From a checkpoint of a small mixture-of-experts model trained on Wikipedia: 432M tokens.
Below are experts of layer 11 (counted from 0) of a mixture-of-experts language model. Rows are named router (the router's row for the expert), gate (a neuron's input weights, with its number), up (a neuron's input weights, with its number) and show model dimensions 192-287. Each number is 128 + 32 x the weight over its row's rms, rounded and kept within 0 to 255. Numbers have three digits each.
Before each expert's rows: a language model's description of what the expert responds to. This comes from a sample of Wikipedia text that the model never trained on.

# expert 9
Description: Line breaks ending table rows and list lines, table separator rows, and capital word-starts in sports results like L, Pac, N.
router:082121149059114137182126103123121122123094146096100092088129105147147099104078147129125092222157141111127152114135158123127128139104146083104050138123148165138105163125109101138139108087132121128157112180134110077145110149158164170155069139120143115101122091118084173141110078135146155126
gate0:125165140134144077137140104193171160157136119087093186127097144168142136131225160159103116117098123159162083150142109122092091177133109104111093084139126135091190090107110103202144185115127154203182060091166147130155058105133133159112123141106173051093133098160102138138148070073067123112
up0:127160152108054155146086146167119132141161099112159098117111146151086092113105180103092173116141127092058097173125131107144131088164110118135160130111143106181181123104110103075080135080137101128125118128109149038142114092139180149130167127110116178119132136091071137134145112113108102104
gate1:089131098119138179135151118131108146140143130097137126169073157140097167099188099149181102100137164151151142141145112146067144124151191156159086139146176204121124077137130107180175040124129153119154102126140085111132161112180079103127157112111153079162136124146124123169105145053180111137
up1:075127168106139165187144178178142145146099112133136163087167150122066167146160110148111214060088135127186097116078120095115108089117082153106156103091090141179132101112162183136161133164121137191102114172133146055144042116089147106100103108112201151130121218087088143127191136101107159146
gate2:112158093109106122100142116120134113108090174177111094117095139117116096123106091130096178195093142134133087110112131016121125124135035070167126129129129134141123073098092090130118149085135125154163176139131147149154123125137085151099110126129129074141114145119155130155116156115100135139
up2:162195104128106115120122121134123127176177057125084142106104171132155138109152123128145111113097055170097110056106136071130117116149108163106116132117043167079119127103164099151180139149156125176100106097056154154114077106127141156101080168143147104120126171198158143117231099176131146088
gate3:175090091097117119231093156078127178144114130104152104118145172140146200109070144131183159165105097213149145126157068060128138124103170134177145098097132122151160142167156069144102143149128113176174109167127106110118173131185086177211111114110120111120171124100130053152123087165126145105
up3:102156108073090164115085144110122148159082156165070148124094113141135133118081139146156157118168147184116146124077205095140092080157098121171107144130121168179113154068113079140076161127120092120140141178138161085117090095149153135090166164108134146138119129119124104059121106136102160132
gate4:097089072065129123160135147154108156101125145130119135130152145151099140121159155115085020186089157143072082226113115136096172170146104142059165159086066118140165159124161139177116103167116179147139142143110159113138101150163129102084103132075147108161176124134090118112121029102109137152
up4:133114131175089067110099114076134082152147191139116108145112146072132134097150164131181191126126150158129119125198113093124077074111147135136184133144132090165130127082153145110074083153134151123157128108125113176096167165125121159152170121078189107160189123148132078093152116200087137172
gate5:107143140058165076173057120135146168131109088138113113104115093087161161155180121155102133123111170160151177119142117092161081155152132112103114169055087095140164157080053130152118129187095181137107089120094150122132132160123156099152116132133065080116130069149118185160157095186113048142
up5:095163147167138196089188077057202151132114137069095079140137122122122126143162141109136172159113108075161173108169126118132159082085145133146118076171055133140122133118122092078151122105076102083116083114146123111099130151127104128160132137129088151119103151124176100097140164161125087102
gate6:156137127111168075164150155157174155133109104155186098087120165194123111109140154099147112125172085126107114198078130125162124156094081136129074082113132084116097134202118079156209135179084182109142164165097184134161134088141119143103112119121140123079132141110121173107122122165181184110
up6:121143108141132163133115156109089124145091119105103149126115173140109111101089140137165204121186091184132182093147156117148083191104097128149104139094114131157112141098069107164121114156106112116105144118118173124119161123117039129111134114065088120175140154128136111124093144122113149105
gate7:136073112099109142105170120104136108092112163097087136109101140116148095143108086145158109117076149081148127130178114114180114073050122136153152121178146154149162186121110060100159117204130081155137091142103164174065090095120179131129096124087160099099115100166115132117077093156108132124
up7:088155118132154144180152111148147105067114111106130099107156120135071128105136148102175112160095102126154110161159137154129102102137130100121104122189120218161083089131120058110126150173204092138165142088118145077146128174146096151153123122154156124113124125167094130166138070156142173144
gate8:067125133093121123150101158206131148102140138171140094154146145094151149075076132178085077114166107167187140140138089117173163084096080162142134126108125124125180104130144093134093063122148107113122089158154162063155119120099157160084087100101112069060145144161134131144123165154137113151
up8:083152126154188088174130076117105178177119106150106155127113143151129145099123181148147146159144132151181170107105142135109116023139090111135166097098149122132114142135109113143136119101126135139127076140150094100194098119123127109116150117106139139124105122131178187161178139124200124127
gate9:108089102130131134090170106127163096110167113169127111149166095116104087123168135089099098153071111128144139142158058149109127119051126173121092117118109116182080126087131121164123203076140064167105193130116127101114131090163193130135145130149116109084130127152131070183159148079128075142
up9:161136116105113121110150145142170130112174167174051104157161165138138112132158100101125116076155167150091156194152076119107088147163175058116138099112132098077116198129099162121175173098088143081108129170187107141119081127142054158187148122150198072139152125087169092133091179115090071151
gate10:093180127155148134159125130177121154114096112154104083075156118116107127080142116055084093150170109168090106198127095119098109172125105152142083166145117111192114144172122150108157127182126132110128045143135143109131131093139114118123127140116122089103123120058125080147126136138112135110
up10:105080064111175136122152184199193116124118104151103071168100154089118085144110106117148161148147103111152100142234145135079108107110057170121131109088149108103089082125069094140188093217124141114055127080134151080177062134140099103161187143126102083113107155116200107102148137172088103115
gate11:083136137171112194098128081126133178101120132146108162094149151145103092124140064123111102065166157162119141102119104167134138131091178136146158078145123145169152170168208139082071121069114188120093137116167153104123130132106141163144107129093122116103098125061106068096130099129138150103
up11:098153144125168178105063136041123189152072091140093096120112131173151114154111134157087142099137100079123084156055146117147168135087121170131168122107118104134045132189177086164121093130102092162128146159115087132095110184154136105087155076129145142113122064102100137113066142113140191132
gate12:137126072155167067133189081132107128136015147143084138135108128182131097118131117122180173115059127118092157159198140119141088110104103138080128071159122065200128086079110162085104165159154076150076106158110135075125087133136123121133124143111137098148136133134108117170094083132141133136
up12:166078128111148146176132135140097116111115119166165110133112154144048074129176202157079085098141067151066155078143106188195125143151120122134155155097102124055111159132115111159075145103131187107179156136106157081175167117137147121111116172096146065180201089197121133118133136123144156158
gate13:136065124142180105150129122119138149050079086145098134162135078164148118139103121129136110098163113125135095159132056199156205205123095105115152119089088116126159165087110112097102132117159088149181077123134131100167190128134124134086158066119155143099140125113112153092185137137118173098
up13:096126188107137135126086094130156135113145107180176120147162185099161056049224136088105097134090070149120100095156141134160104112147056174180092157055098145073114105146135154128158193063117147118097116090156109159076128152084114149092114125139071166111146120167144152108137120181144128120
gate14:108136143154121190119075125094120108166037150146097101114140067097064154079089140139117139164117151155112092160150072177159103160121133133185148138116145155170185113149075137103171181125157144164137061121152155088152147154121149133153127094122168114118135096141151154117132165066125089175
up14:210149215100118085109085145080146107110116187127135127142161203191196094179133135151095119146190157162164108117150155084087091087075150065172126121157180099189103130131136086166126153124124112134136132104136135163145155165095088155162119123119125146140136158121177146064137173159125124129
gate15:192121116168162130105194100098077154149104132151197134092195152095134118133162124114138121102134111182121100100137125110205111132169078176105145119131103119169152152117113102128119134103153078151076102151147103130153101152161097136155184162110107091140153072095057145113115104173114153125
up15:158143161097153128093071171140137178076168083105169123118163106144121173130114161112120144062132126135059120089207137123086083100150124158157114113123109151086101097162122150123168091113053167140200154117128101095141121131123160104168146102147111118088142154138155137099172128143068129119
gate16:093118112121142183138101158165122170151047111143143156141191111110113121126135192104151067123168151151091187178124120145166184107124148141153197081150148104210121099146132060128168115140121076111117106123101106105143140138140147152130068102124158130093149128111140186085126123147128150139
up16:094150135152122157109084126173187148191159159097105097136143154113157128127153142121118095189117120111115158138153177128170037145094117119073091111177142131142131157175093137137154138073117099108104136134149096215135091135120145078117104116159072118107125101146147114112135107137126100171
gate17:114117112088149098158161052153064131149128120098137135101089055145160152115100145162136118171186085128171091134062124109138140179123098119149163145139104128148180159129165102158123173200126100136146134121112129107064140184139157166133074120069125074166172132153151133119140130122119128129
up17:118152079149079155164155135194085151126148141161133171069121171131105123147108113120101138142142152111104153120161096107115096040185157136116156111091157168104110153123127177097155142165124118169093096140173112134142085092117158142066085204137096088146178156126120185104160114114090143140
gate18:095145121137128185099115171121101145133130122066113142131124085108092176102137121103052128165129118005107159155137099126118149075126136112113157098129062161172134122135153128189091119093141172124109088180129107144107139152173124156122147058099135162160164131154138141105055105166126140089
up18:141123121082142107119155138124146142149106142141097104150115129126062105157054140130146153096138114115140099027102122156128113089152119099130123156164147106152141115134157112126142176106130049134101147135111109161145086123125139139074084184167186133140129105177129105120147177119109056127
gate19:174130093115137129163101117161131077167109141083130153084114208139134140162128102114095110120129133164155066176192226133137131097107129102097147140106124144165091094182147114114103102148123096165151110113147128117097138110140148159107123176143154094165089128137189141159148096163109196174
up19:178138177167101149034058086169130167135146145150172224131132095157105131091114194138138076146128109099131144086098178164086165114066118116143142099139177122108068137151113101129143196130121145120118140122052148166148119149102148077135104151126104109126168146166096108097147085048140172110
gate20:115122144141120121236148051119077120111122132140101081159175117160138116115105129111159102213115069136151193144114117123129087148151074139151107103111190143192126107118101164119073134125107113099137144125091061044122125091131138129101147159100084139116110154115097147177125050106111129152
up20:144131095192142178176115108138155115112186131149134141144048124156126126131140133116156117093099178114164126108122069111037105108107116091139076077115157135148111139136124148105107120135096114107129138138114176059038117082133148138034129154141182180148108127143147154093109108111162184072
gate21:139111119129180150110182108145075117131108143150124144075125098159142148109139087093087125146206139193141172142155110162145159157127152146112130110122130133147120127130109095116102121128135101191179106117129114133174145081120122141113138121108118112014142182168109174159164127153143195068
up21:078156119098131105079099145112170175171177156101142096101122087129127137103158100139106151071133114134125068138159098128138131091118174115099154101138217154106134104104114090121107098099162210099086139105126104112147141120053156151106103125125104086185157083087113197154146104135174141096
gate22:129134090112102130188064141121061153120088169161144184125172119097121139110093160137123120117096095130094036124159152129164122136121049138197139118120113140142178143130086154113150118115184049138132100164078128110079108189115172150093123106111156157149148137135165168140128078183109162093
up22:144133089110109126149097092177144126130101085179092113077185115093143153108143144106133166154140163130126138135171189132129114088094123162132098143162071141116134155160166154202090106139180144151100190175109084081091062241198101145147177128146129166121105138122155079101177121196167178103
gate23:114126111165103213144117128112098109167204098095133174085144131094111184170159074113094126188140128094162204068128147139109120076131062167124161144157103121129131142144164126141181140142100175134153134195158158109121114112123155143069072144084137142124107140135112139141125060169152138163
up23:074085090120104120097107135163129078087096089068177079120103086124139110145081160142066129177085119071052078126091141158082103137138128103163129088106103109165128123087185142124118149124147149140156135094153152059116151208133158116100112151113118076180127107145154170130120091074131220095
gate24:119093174164122121139162117110184176143125142184127152185176163147178098124104135129097116147145108092172136132169185172131132112104132125103145097143151139155166184129161038118086198100122105096122152130131131103174139125140130113027124141068136064143140161096075096169108068182157179149
up24:122171132157116214062183163125149105126110123094109067087130145158119104129125060158091139135125114183097133165090114122201092101091121120154106168121200148157134149092065173104099146146144083162170165121133171169184096090121174095157118152161068131133157138125132128173086152137120145137
gate25:147163119114121057137170058072151126173071098092120116121082075143182198131156053144096119137114073169175133163136138165128150138145105175041122174128199078174107135127132127091076103159164113116167084170140086136095135155165091119120160092078135123126116126081131152161080135164124193132
up25:098128100102148102135111132142144134120041137119155086083082131056104161160106161165127128185140128052169156137156079106117138129110167182135124121151127109116177145147098100162145127142110163109106121121110125134190083113137169121154202119159136126091110118094127085119132181170141142140
gate26:137106143163105056155124113192161146207155099156095128113146141132161144125131129148085142112152116140181105112112121125138132125110075122072100136152150206158095137165147206132128177143122152069187188112101171130133104094083072098091135169126088115067102089132126104146099096144108130124
up26:126090162101120134134145184167061107143144150134098122090100134174105155098138156098098133116104162141140195190131079131162155095148082135146101107157146153229194072134137169078128132059157117185124158181154126140117189189155165119131074071161101158119090160139092122110194124140175158186
gate27:137191139071128102158138093196115122085108121104117130117104079153156152105131128107137092130107063097107138109126098161114190136105110121094113065115163092185155138164150097168155127166124067133121130078116126119089153085144107144120144151101180104133131098170117168175132112180088167127
up27:096100126136124098068137170112181159086115146163151140111096107093170142130167176163149081100133111125095153098065110130175142094181222148133074080065109157128083111170151149122112152139178235118160165165114158101166093113178128153116065108143155147175156146149108128136155099116138127180
gate28:130172125124086115121130097200100131101107110132097102111120106117124094147139168146130103062093118105154148125143134077097151143131111153127163125121145120134064175054165129185116104127144154144186149116162130107118057116119109126099128156095077109114108126200097141135155114119095180166
up28:125148104147078112140114178120098137093129143143085182122170122149105119116143121168077164091079101152140157151128130132136209151124134177115150126106120107134069170079102090138104056157141122106174128151106115160133119122071137149148065103079103209093199135083135108163106141124167137070
gate29:058164156071125156080098081094112138044172179087055122116154113128140145151146091106136125192076118157132113092111120152102090136104203114148172135123138216092086103113145151138153132169136147180146143108106154188130133112128112113142099105134091114078057105136092155055073119114131060128
up29:076078088139131081081126110167105124094071125194158099087156150131143127128144139148086063106063150162062062128109125141163053075178102066201125130068145118221118119162069138125097153147049130134076145092123102152122105094138136161187094126172160184142163115130079123092124093165109199113
gate30:152108120148148140097179076134133114162166074167129159131144137150101059164105182170095118134138079053113118150073117088136175164166126136129138104094115107139198126089145092170120122107132132086141121152103098087122109159172131139106107102127161142085162085156117122148129108101143103125
up30:155135101080153148117130099136159158080149120117172114160132187136136125133141136160141124093117160152162101140206149117124187165119148146096117096111116124156158133093061127111110091068153100171135090111156107173204121166102119063132172122113143155109142147139134136129153164122123194125
gate31:109130145136061128126137118103153091062139099122128119122139092105102085139085110081150102084115096141123118204150136102168113190148106146087139155147120093156099199136198138080125161114130123129131178171165125075121102117136118143156148155133122096095084138126111106091186147123142080125
up31:160117132146152187119134134137085168102109110105086167124170118120123123149135106151094091150058102107133099149137122147133062103139205143151175098122102157124179105113123137089139191092131185124120174170103187049102136146107159122201118106153098117138149167085101060101131144096185115125

# expert 36
Description: Opening parentheses, quotes, list dashes, line breaks, section header markers and row-ending pipes that structure lists, tables and headings.
router:158129090112128144106132088166200120113098151177089132176138162181186101134154110168145122124142140157121152090096152166125086102110091162107069087114138169085168088131095102133122095106087168137104149095129112135141170146121124129133137061071098136087210114136131123153098136156155112101
gate0:082150125126125132095146099134126094145163125163128150131095116119144148134140129116118141147141122058095133072136077098156145106105104164149114093132162129108156150116161058175092157138145145153137170115099120125150152116094118056136176109140124142087183150128122129102097155162155118123
up0:159096056120090077162155152088130167126119111136101138118115184154073219138121086098110136140140107115107103138135105192216053115138138125126121136177110136136145124151079070090097143116134098110175120121086119107106140078094128150108123115129111190141161133106089150173152131105127128099
gate1:117101119146110195127131057153161109117123137128141125109123159142132133128146176099084143177075150092122184107060117149082151123125093143087132149066134149087149099108114130159145165087105158146193166136159118179149153128126078137108148155140157116109106139175189109173142134164154083128
up1:094129130137067125189175152091162135188163102150099108148118091183126145128138109093085120187151086184115106202062115077224137125157220130108120109138116114133149096096125120128088134141129111095107103129098151133185106151162077117136138143205094091081163165159095103111130101161146093125
gate2:121055115139139142157152115116131148126086115132100108165126089139157086114167168094128108151165163089180139159107147149155101135112039107152120131126111072138100121119153138159080088161054128168182188117174141102113125104125121127087139126111112070130178164104153134151156114121109199133
up2:061103171119126179102149152087108148145130116110217115189042126201160105149116109140125153104130069167141108170087128109159157114174112126160124118133115087151126148213058055129149149095156205098172178108119113086138112177193066146137111119105147114146109105152136142114073117125151072130
gate3:097174101142137110085159111224066136169114063134114152141113145113151080094118209138106126101094152154122159122104069110172129185066134075114147123120124112082208142125127161096132137095181164161111169155172138149114130097154127156146134141121085119079099090119148154150058132181146126138
up3:179107100161125157191127097151129122130100145056122127114135116123106126122118174159107140123103124083144082148190175120113145234087134155138093181111081153108145108089109147140161144143165107169144195109192086169128108115183141109162084113130115132113149109158119139174094150163126210086
gate4:131094100131105194139160134108202098172160114150083101137128120104074129090194175149137118157069082145188106146100098101134128135112113101112087143129119119122184113147157104122143112113165174112174130093105092186146134124123100124154117075168121191147087136098143090144141146168146137119
up4:126153141121165102158118142080153141121173142135063073171165123172127109201108140149100123126136131087178158064171131124103095180096117135150097164150088128059109133101124111097100121108150146123113089124074132106179149146119109103095079097085088141119186089154169127137173145170090119166
gate5:170126118092095083135109088125158134134094097144136089083101081142152154083133111119131125074133113121135134179152088070092166095108081170089135116141116133162071184140153102116067200155132099126082133139098163165143131066153088131165136132168126185187099142130153104157134121176145130142
up5:093145161067167124111112234116088116089129121135101074114133111134134168111145150121178135057141128143177116145128118132163169140115121121140114139103097110154107058194090138103100153143124101089084154166106183154110099127077165162170171104115161136136109143120101090095187103113149114116
gate6:112078134152122171163197088074150122108067115088142124217152105081100157111151072092104158156136135157121078115178145121174067166162135147150138081158087111135133147145147092175128111140088129178083102139130162124102164141174125049167139147096094132105100126145096082183170110159113084121
up6:103150106164133113083066117121148126109099110140130132147122115147085199149082100104116169113151110138150128163195139104125108177118083145080100085148190104192089165089173153116146093197141198050185054145150192166148147079126102076085118122123140141144097059147155125151098094113069165126
gate7:128080143125155136145086150151190102119134130120128135136102114123170127085140108147114144132165149140141098185170095117099138067108185083150086082163132126139094134079157077122084190183115087161065169095170127110170179098141147159151121137104143150148177118122126071181139101172154108168
up7:155136149095070180141053195077139097102133131098141184185096135158126134074128177122085122178117094106127179074166164123059135221145154119091127062098145103082126196135060148123106179129196165091133142155154073123150156116139134130109110131053065103161141052136130122112083133096169199132
gate8:092067138088128161104153092115123109113093174116126133216095161126100056171065104121163088154085129171129161157121134162132102168185091117160104138124132125119096148192188151119158148080149129161062163149153153100121158170134149110182185083142101165101135136138153138191088100132149098076
up8:112128184159151173181097131185123147107109094150092121095111204149168121151174169145131130151047083110094070152148122124108138082128130123087143163109167112119131078156101063158135181144171142159097108128143134126116095142128161067136116138179126152130136141116111108178124179170131101093
gate9:165141087106136098150156124117045144210148106125198211123070154158123125116115144113165112122097131140111128128122124080081144134103168100174127091150138158106121142152098130157161205107138172139043136118114134105122186140192123154152107099118122139112092121151146108172087215118138116138
up9:152168174164086116114109146150111147142111162150111137107092065164190110098153157145117133085166154155141191069107164174126137135121080136096106136145129124123065081171101125160113146159120161078137144076089153112178106182133145126085148144129139103102086128132131109154212189158081163146
gate10:165125145159106124136120099114071126083076160185052083188168117139124121088157193193180136131189125132191141116103138139152149137084205190126117134139112203168101125134126169154197121109133074155113092152128093098115142151103138124122092146215116138151112165157112171129105151109131139101
up10:147130098073160088186160143153129126084089123141161065172067134154118122131154100155159121126135092103101181175135165117185089117041131120172100138135083121121160152077128081122154115126171112149158171117142082129103121173190150092119145117188102126094136140130110100086104144100066109157
gate11:064100115130089154076093131101190132126121113101095096121152136144171157114155138137143183140185071088123154061150165180124168119107165153128133157112063085117141120168092117119118173074148159116077136158121110170130137097099065104133122119068096152053087116114136106133179174090120084171
up11:159124135192101176130114141100125136100139118101076117134092123143140141157084093093143096108123098096102164175185133126157101101135128140084165175141124133154138143082172128127148149129199115123129142113150203126116090135111093100161132116082162130126136128109142121085162118170156190126
gate12:126168137080154128159140119125101098091136147083116156101119121062108144129158097117101224189125167117186082109112176108119168138134113126144149106185089109115052131119110178118189108165137062113115114136154130171168134089138080162114124101129132149083165087137105091063046155098134136139
up12:166113068088102130076102161079082068133134119085165093130139095116125114106173114132089134139145126143203066135168153120151199186160094157172117129138150147051039115135086155131109183141085159131125131161164071151071122107097125141124184079125150150152156111103122098099132101157140158149
gate13:100110119154127128134174095163173125160095119097107127106069114155101142124151159127092075155127105159127160155108085125110165159130127200142167107160111103181141114176151150120107127089146114116057063185091163144133131113192144146070133094121114117096126111147128061131076074138139128134
up13:157158111071183252146156105148114115162113138163114147126114139122121134131142148120137100154080165159141144111123113121170185077147094052147095117127212164155136084098139078143122095134123137136124110124073095115170086126132173112104112131165130129080067086113133133085134104171118095134
gate14:159087131195113122147164094072194139077115107124144145079144136120127178141113130120123112176071161095124085158120132148141142183094129110152125101133128142145116219133085148077105104112186129166140160163120110121109089136132152109136145077120096158181188132123109144129111156155128124117
up14:083076138105178117171140102112168109172165134125189078135078129134101170118159121101112124111124118098138132198117166130144108099119126126144114180124090154119125158108102165110172145088183109189118130153159113127117151060118085072126140101176106124117078165092122139176097164121087101191
gate15:115150113156164087110136134179152116149133115173181163173166107137169163162127149108081080107107162139154037140162192158124146158177124147129109106121086092125150116142099131105127141137125161096105177117138089153148151165046099068040077111076143152121144128125159151151120131150121080081
up15:174126165136099153136094163109148151158122182143079092123143097135105118172124111128171042114135128084140110171138149111127139182134145176105151116193140045183127128107120117125127093162162091107127142139155135071112107070188138181113145135071145088056073118125128116122122113103200133117
gate16:171158143118132065140106158078070173131138094171133142130099171120152112134127155072121116138166157210148105162114162141114128110098083127099095164126152107154098142101106149111121042129122178068079120119107082112187119119155144144133120114087121147193093096132182098150097175110110087143
up16:170141168116130150181131158088148138116106177199156093134126113175141132166135112158099104071122157153081130136089167174109111124094156185143124163142142182140144148099177147100096136088170115113090137162105129128190066067116127091165086097141141169121096131153128116142158068096123094067
gate17:043057096118151113117117156168151106121123118073087098091118106119150128136159082085100112156145117114129152149192134193099105144104091155077135080125155157139151132101140117166155137178156115145131156137139114150116099134195074113107147129144122108093147120120179082133068083134150161106
up17:154131153121135110101132138125113029136109113116160143083161100091124090165066122072134122108150104115086103163112126174158128121099150180137128110135133148080120137125151104151165116109123104130106163175105177129135140087160129054155155165120177163121201131080140167106128141084137150128
gate18:113132166160106118137128077160147128130092151059037152104154153096107114116125068108173188127159066161158118089153117123144108091165075133083177195131125110168101097119078122091172141117132043111055065107157146099106139113146151099132125162125094113037106134117160089094159125150091102108
up18:138128083116090116171143127094137085139127050138105093108033075142071112103127139159089158113102115109157161173158110160134158184124138117113143184083094160115154118157109121060169112131151109124127087115127160130148102090160123047099181209156139127079092159133162161089138158134105074073
gate19:156161145075166115151128104219116114164127211112127097083104155133144147141147148191109110154142137132145040124143131128162134180124192173177138176071139122156100115130158124122153129130136142155144079063114138154100134096118152165193138141118099088122144085148134098094135095136091146150
up19:138138186157128158131146123135085126080144154070163089162102121134118132138142161136143153165111117116145149138093149189154113113097100132081094164107124136150126190120121178130138143075151115141129114110051076143111112157082145090171116080137033112093130074138103161142118083106099136093
gate20:096087157141130145156130155133129081083153215129132151140113146128082133109111071135127121133161152153222115145130151196126110172123132165171167094123085108136071130112126132129129171165162118142149084133147107164097114159130083129116071147167123109084150110131140097128112127149161182118
up20:151144105119149123137176157118141189152131093141117056136132108097156156127128160168122125114157098154155110096125092129143123147148111114112142131148126104086151125194135112148123118150172125119134147104139197206166089087115126106147101143143103164126059092155087154144143119150105129139
gate21:116103077153145050105140081096184109134159115110105109137160115140136104134092135121161132144086133178106133105146180235083130107117159142089138131169188130137125073124125188137103106091161076087167111189117090128155106099119213112119169135162094213105118159142169186132131164175188139143
up21:189085102086148156170150047147101142137133126129085085186140103113152121132158100134087123125080107097124132121115158123130105168126092109110149133096099106229109174145079065124144114113161099117077145128109146077142132160127167122100191146128125129110127107131133121124130093073088135089
gate22:145117195116128139090120103100128130126170173136130142083124094171095078070156118128148097136074141120125095102105113213143086086131131143120060093097144103088169125139113104118131142118135124125191125102107118142133096114146148059163111107174121153118105158147090107132179088114220200106
up22:114149126119135168184135043058141168118105126170136120140091130160133135123107048092189161131120070132129187096135100111096138152142118127105098171119138156171116150104119074126173132144098097145133126105119122161184106168112095109080179133130117146161140119198121167109165079119116153094
gate23:111151129147129140109070108095149149102121137137125171141144064093092142155098113187172097152056099093100111127152157164104162170079067131149138110129147104162194165159124117088139100148118147152071158104175202097102108155171125173104129133088138072131163125098127071102132147112108123095
up23:132153105147127143132099149134181093136076048129148102106129099119149146140220178162061112148130090141131115083151155136109171139075124154090126139102125130113151157160145100130130096121149136095156117207125160111130151073129106130154126131158142165130168139170108127180121079156110122115
gate24:080131157153117090092139112139167094125144172129129141170136214153181110145057113131115137146075125151091161168112132152084143130199082082096154112172211118160107142106151133106141197151106131077163185110122164157165148089148140092095152119116068124094114148123149140098113176149138067127
up24:123095153112065179132120080089138116135132172109168144179088115120124106115147119145124122136166118081125170176151141135152063096146138131176132119135112132136042149099101150163107096169110152114134081160128191140145119139151139131165122081138109105182148154117113101092156127089096130189
gate25:180143130139146114102068092112116099113153153132182138147105149143082220164122123166152138055137137102105145103148119095109159160135043139063092135148166137155155160136143086174120114107128100150154139127114086105147082122150126125108135176075090103159098110183171159060098133144148078099
up25:152145118117155098119113096115177126112161121105092075213070128184107169121139161129146160112157123201104132166133136156158084098138144102109090169158181130169116168108163147154109123125092187125140108101153148117148162135183125219148125193121120091102100097133097054134212118126125127132
gate26:113107166112073087091122121195077176083105110123106122205144093119213089105143062118126118108119170101030161167125094163103185141149130131111108093076193063164168155124213070154099166117113121122156084119145108116086134147159155079120123096090141129099079123130121085095120098176102081169
up26:143090132178152111111090023142168106148167079169140132116185110106157136104108129096103181083178110123127136061119135119097150152218095150135137094162138095086144089200140075125157150111098075118129093083128088122158155098102172122097157163157135124091198161087101120145162140137138099141
gate27:088103150186148204133118211149169103084148096145164134158144107162144117137162126135214109155107143192083103117179131143117127167108163137085107085096127163078194131083099160145125202141161128155156110120155097214137128139110112104151103059136123085145134091137124150121117153134181160089
up27:144135139121129173079086146115103118138065119159133205101160102103147149072116165162132158097124094182130138120139134097131077126101098107115118130140130107134100102136128110173158099134167169112102091100167159151128184138134134160107131131167151147094100162181084141175096078090091147113
gate28:121113165107102101168107160173159134113148062169108147125154154129154185120108139141163135119141067137079072187111151179062133126150119101123141136123093152159122161193130091079098062133103124144119120117116102166102100206103099128176182132112160089083104134139133118145160137147102068097
up28:127106216098120203083139106195100125110162124134087062077131114162070124166130133135144136162120139111079126166162136121100089149078161106123129143137152111109199113157139157079079114087152076138135090166108144096116100096082171167154116130129132081067115159120101138121202118122130174128
gate29:129095146093172124094127109114108098084165103072086154158142077138142136155135147144162154123110127161075114151078079166125195084128134131116127112091196066146142124094121175152111148156108168128083132111133121167102169156163147147115170098114172140141119155134121175137064057181125149088
up29:093110138126183151136066114157089151179131106151120130152118107184109098151109121133106125074097206104183035110116141136102133124099156098150122075057128162142132138163095139077129084071188158085100121117127153097156119092046113133119113116136090198112090122158108139116128139117169083130
gate30:130124109154086154160053178122104149118133108172076100170168155155137098112147124124121141111159168150100134157154157180089081095096116134115125125180151111114152092109184112163102139159113125088106082161058113106133092085130105146116133085157150145097158125097144106195106117182147105144
up30:154066126128132164104129138178158121097092137115130126113114139109170107168129132131171126125152170151118163119081111105115137148111077193141117189052153120084153102121121127143124084070124099136063143119117163091114140158118138158083158162130093115106095132159125124089131040087163127205
gate31:176106058100152143128101088168194122175164124098144168122123140102162152115137120132121111098135092142126130091217119110073156160146140121130163120084134143066036138119093048147188161101149134183114130143115093174125110082098162132136163107105109102173120158139118135126093136068146124124
up31:141153135095145126088140098105116169076107105117184154162116134169143124133152155102171119094148107131162149154135151128136088127107165088096164096126168091118132116177199135115105032177119164123157198116154114129149140100183085102110144153076169132182176085141132124138076116116109129099